Weights of a small mixture-of-experts language model, trained from scratch on English Wikipedia.
Size: 9 layers, 51.7M parameters.
Experts: 2 picks a token, a sigmoid router.
Training: 246M tokens, 10644 steps.
Below are experts of layer 4 (counted from 0) of a mixture-of-experts language model. Rows are named router (the router's row for the expert) and show model dimensions 128-255. Each number is 128 + 24 x the weight over its row's rms, rounded and kept within 0 to 255. Numbers have three digits each.
After each expert's rows: a language model's description of what the expert responds to; "gets" lists some tokens that make up at least twice as much of what it gets as of all text. This comes from a sample of Wikipedia text that the model never trained on. Tokens count by the router's weight.

# expert 3
router:127135121124132088130111132113103130164110082121113104098106131089150131168126140116135130175132138148128132136099122121144183188122128124131172115154159109140113140103147136144086131147128187139087105118097118137120159174132102089124140100120138152172171138117163157152111128162154121152118143124136167170099160133148111099179213102173123127117153120120109093129128098101106133132152
What it handles: Prepositions after nouns
gets: " of", " in", " on", " at", " from", " with"

# expert 20
router:137121147152135142135144118140096138127092128124115108106135145111123145102119112091144112169116137114134076162114121124136189170130125152137161137118128100133129166146110154095151160112149144114104144113133149117054141130098113117136142095150115121149166156147185148126101118147163106133099147151079125164145108077139120140145094133158143123118103109105085075094083118156090135120171
What it handles: Infobox field labels
gets: "-", ":", "\n", " by", "\n\n", ")\n"

# expert 25
router:107117164121155131136162131123139117119093125121128124150125099122111120127135130139111109101090164124107101160105073105099135162146154150130201119119115143120110145091121127105147134115158134143152105089131135136132132157110131132133142092139105133126158148160107121146117064106150152107102134185144143117123111096125139145160154071156119131142117131156050087165109101099109119137149
What it handles: Stat and measure symbols
gets: " |", ".", "–", ";", "%", "th"

# expert 19
router:134148153142126104130103102122137122128122122134161175147092130106094119145152138106071099144150144125119145121120125159127124127163156078144155159167101107091131133059137170130131107106152130097118139081109128132119118141124133171118159157150115100140142123134135131126144128151120116118091133125133131120126146154155121098168152118140111149132173117127120139146155111139136150153154
What it handles: Main verbs and sentence starts
gets: " was", " is", " were", " are", " has", " In"

# expert 23
router:098122163117136079141102141104100135134082072111130108099122115089085093099144113098111112120123123125143119123115125099094161162137158139136081135136090119123109173112158106125089141122103126154112144127125125179128151157118129132157129101138144134130156110147145125102158113132160117166072124117151152145156135133124153103157152115165137142148149108110138100128122110094128135162121
What it handles: Structural punctuation and breaks
gets: " (", "\n", ".\n\n", " |\n", " \"", "\n\n"

# expert 17
router:125163147132104138147129130127132148106121096099157140150135094147133090138099074104147136171099107096141105175147087128146153129110150159156131117167105117113131125101123119152142131166085172120107112093130109094154126141117103167151127123128098126150159157188105148133114116134141124120107132186109145130126119135121148101152166088126064154129163091108110098168130097103116143148113
What it handles: Digits inside numbers
gets: "0", "5", "8", "6", "9", "4"

# expert 1
router:110132116156139087131125130143128125180136092142115077130125120121097124089131131093094152107100107107115119117119137110115159138123144135149159151126142118104114122091108157130115146166168140128089092056104107122086118147106118121118147116127148121111175096114141132150116098149148136112105173102136145153098147126147135089140145128175111129159127100114108100141107163121115136109096
What it handles: Possessives and list separators
gets: " |", ",", "'s", " and", " (", ";"

# expert 7
router:096135176181179136119165119081125105112099114165113112110130142121139115121136144088107109122131184131171151133107128096143115118188155127178168152177101121123105126082137130096123207121132137146141098121120118127105104114131122156173131106124154087107163130145175117089103111150109118128154141170148126156105133125153147091123147143139158107140116149119111113165137159121116126111114
What it handles: Year digits and infinitive verbs
gets: "9", "0", "1", "8", "2", "7"

# expert 14
router:138157135144140096109146110152127101156135151111164094101125134082130145114137147148088130158104097103172106108123150113102116123128159160142207141175115112079103149085137166109113149121171129143141125109105118112146154129125137126123128120147117092129149146115139120119088118129143117139072127110082144151117152157119139137131139139139134149155121106127140124139137131082101142133107
What it handles: Table cell separators
gets: " |", ":", "|", "-", "==", "="

# expert 10
router:086140145125149116141079131092093071154140097129130115153107132173095154106112119123104086085118156096151129124082097098131165181081115095150119124126077126120121106106110155086132120115159155137142133124090133136101178167138132140120143110120114106120162130160137128119140111136137138121123128128157152127106111102135118161129132100141096157088131100127110084137149143075128118132154
What it handles: Clause-ending punctuation
gets: ",", ".", ")", "\"", "),", ".\n\n"

# expert 30
router:068138212130161120105116108097117109173078108137115107088117094127121146097089108129114114130130148151180153070077113113115132124146138129152125135144133133134094139108147130127121120190113143135084125140108138119105147144116141197115177142173118103143162136096173113135106143129116102148124164102109134116134124126112157163133137134112126146145130103137132118086094114122097161122141
What it handles: Leading number digits
gets: "1", "2", "3", "4", "5", "6"

# expert 15
router:086147161143125089157130121116139119137109131129144119115118129126151144134132128075082113118111169112099127122160107103063139144135139135127119155151067088125066124116176134124114130145145103124130103112177079174128114142113130127139138124119104100120172188109158106109138112142132104154088143140119159120131134134144133160096108120145118150143181142085137099119147163149114141116135
What it handles: Space before numbers
gets: " ", "–", "/", " back", " addition", " land"

# expert 2
router:102138163171158141139157082112164127122124098104120139161151099095123093098119077091095107092122129074147140100068145106112078110139152134118113133156103103135105112106171136114108160131176106119134099113131113101122149137116136123121146137107124113114152123149128093088106118121142121124148113145122137151128105117164136069119136145116121131142120127155145160122103112108129151163181
What it handles: Infinitive and complement words
gets: " to", " for", " be", " that", " not", " have"

# expert 6
router:134134112111159086109158117113116090157134122118138156135109116165110107107136115142131129128136151093182110098110113159122155182164145138139146168166119112119097120110150130161110124152102129109112114091113138153142141176151144137125147081145107130165154135145150120157115132126097137125104137139118189140128116137164143141108105081138115130151150112128099082098138150084115142116165
What it handles: Plural nouns, clause connectors
gets: ".", " which", "s", " but", " who", " as"

# expert 31
router:096111128141154159139121126099137110171103116115106101137119102120136110075135145101098116146127136108161127139135125140145143175107143122104157143177089162108128156085178127075151122123118135142094143105106134146078149130096107130138160119127151133137188129132134151119119143160117087126140104168137153097124136124181153113140154118142094148109136121141127059137158137111125134114156
What it handles: Numbers starting table cells
gets: " |\n", "1", " ", "0", " |", "2"

# expert 24
router:131126164159165105126152107144125086123139153061098134095127128104125113079119130096138112150131128116124070145132098085157141132176170140167165108123143117097132143118129148150120146127167123137137122146097094110162147169091123125150120120164103092104152141143151119127086128173141137123140104172112136113106114121122170139137139106137121119165171113120143131146121125115097127138152
What it handles: Table row starts
gets: "|", "-", " the", "9", ":", "0"

# expert 13
router:139121137168101126146135137089143098162105137095111103111141116125094126097119151113101156136080140118090151122120106083135099116168137132140136131140167134101154126129141095133107154126190117136110117107133125120079115119127137136118164113120138150101177131137138102147123119091154125079083121119132156139109132079163132116127161119165092122164115101110132143165112148107128141153125
What it handles: Coordinating conjunctions
gets: " and", ".", " or", " &", " /", " The"

# expert 8
router:133144136171122110107120147096121125185095111119127110102100117161127117101140119129098095143131116103136117119103129106123138136147143133126140130130097143110170128104152145136106075110122140154116106120056144119143135153150130176131172115143148116154157099129156158156135131130137160104077142096121131116142092104139109109115135086162091162156165116162121128158148096138145211152124
What it handles: Score and table digits
gets: "1", "2", "3", "4", "0", "5"

# expert 28
router:131131140189120098065143112135058104181122105132130140102123129160136148087153138117151149159133126103125109128122099133119155130123108165123118134139124151104120178126187148094093111149106141145121097088095164147093167187118118186193146128145110096133136123144147113121115124135096120126127080121066174119079120111112139118146094098124121149160151126132097126116101099119136133144155
What it handles: Word endings and final digits
gets: "5", "6", "4", "7", "3", "8"

# expert 27
router:123163103121099134080126141108123112140119127138127138097113141106101130110120119157116075188138119087152133153149078116109145135135110165134135171137114169131116164146173141086164134164170160132093141125130142160131164116121126134147195154147121136137165135135151126088129141161093107122097103152071109138097120105136118130127125132129107170105159098089105118133120087119150157145169
What it handles: Digits and sentence openers
gets: " with", "4", " of", "3", "6", "7"

# expert 18
router:075120158111149085140144098106121138152098141063132089098138125116142138140102143133165106155123143118101142156124137122148139127145127169134130114105105120153160153120111104142121138137126087157118113131103124098129132135106184136158148083146115113148131156136126110106125124107115144126115162156100121114122084127138175126168172131122106146152144112090104137201097143103124158127093
What it handles: Adjectives after determiners
gets: " of", " first", " two", " other", " new", " three"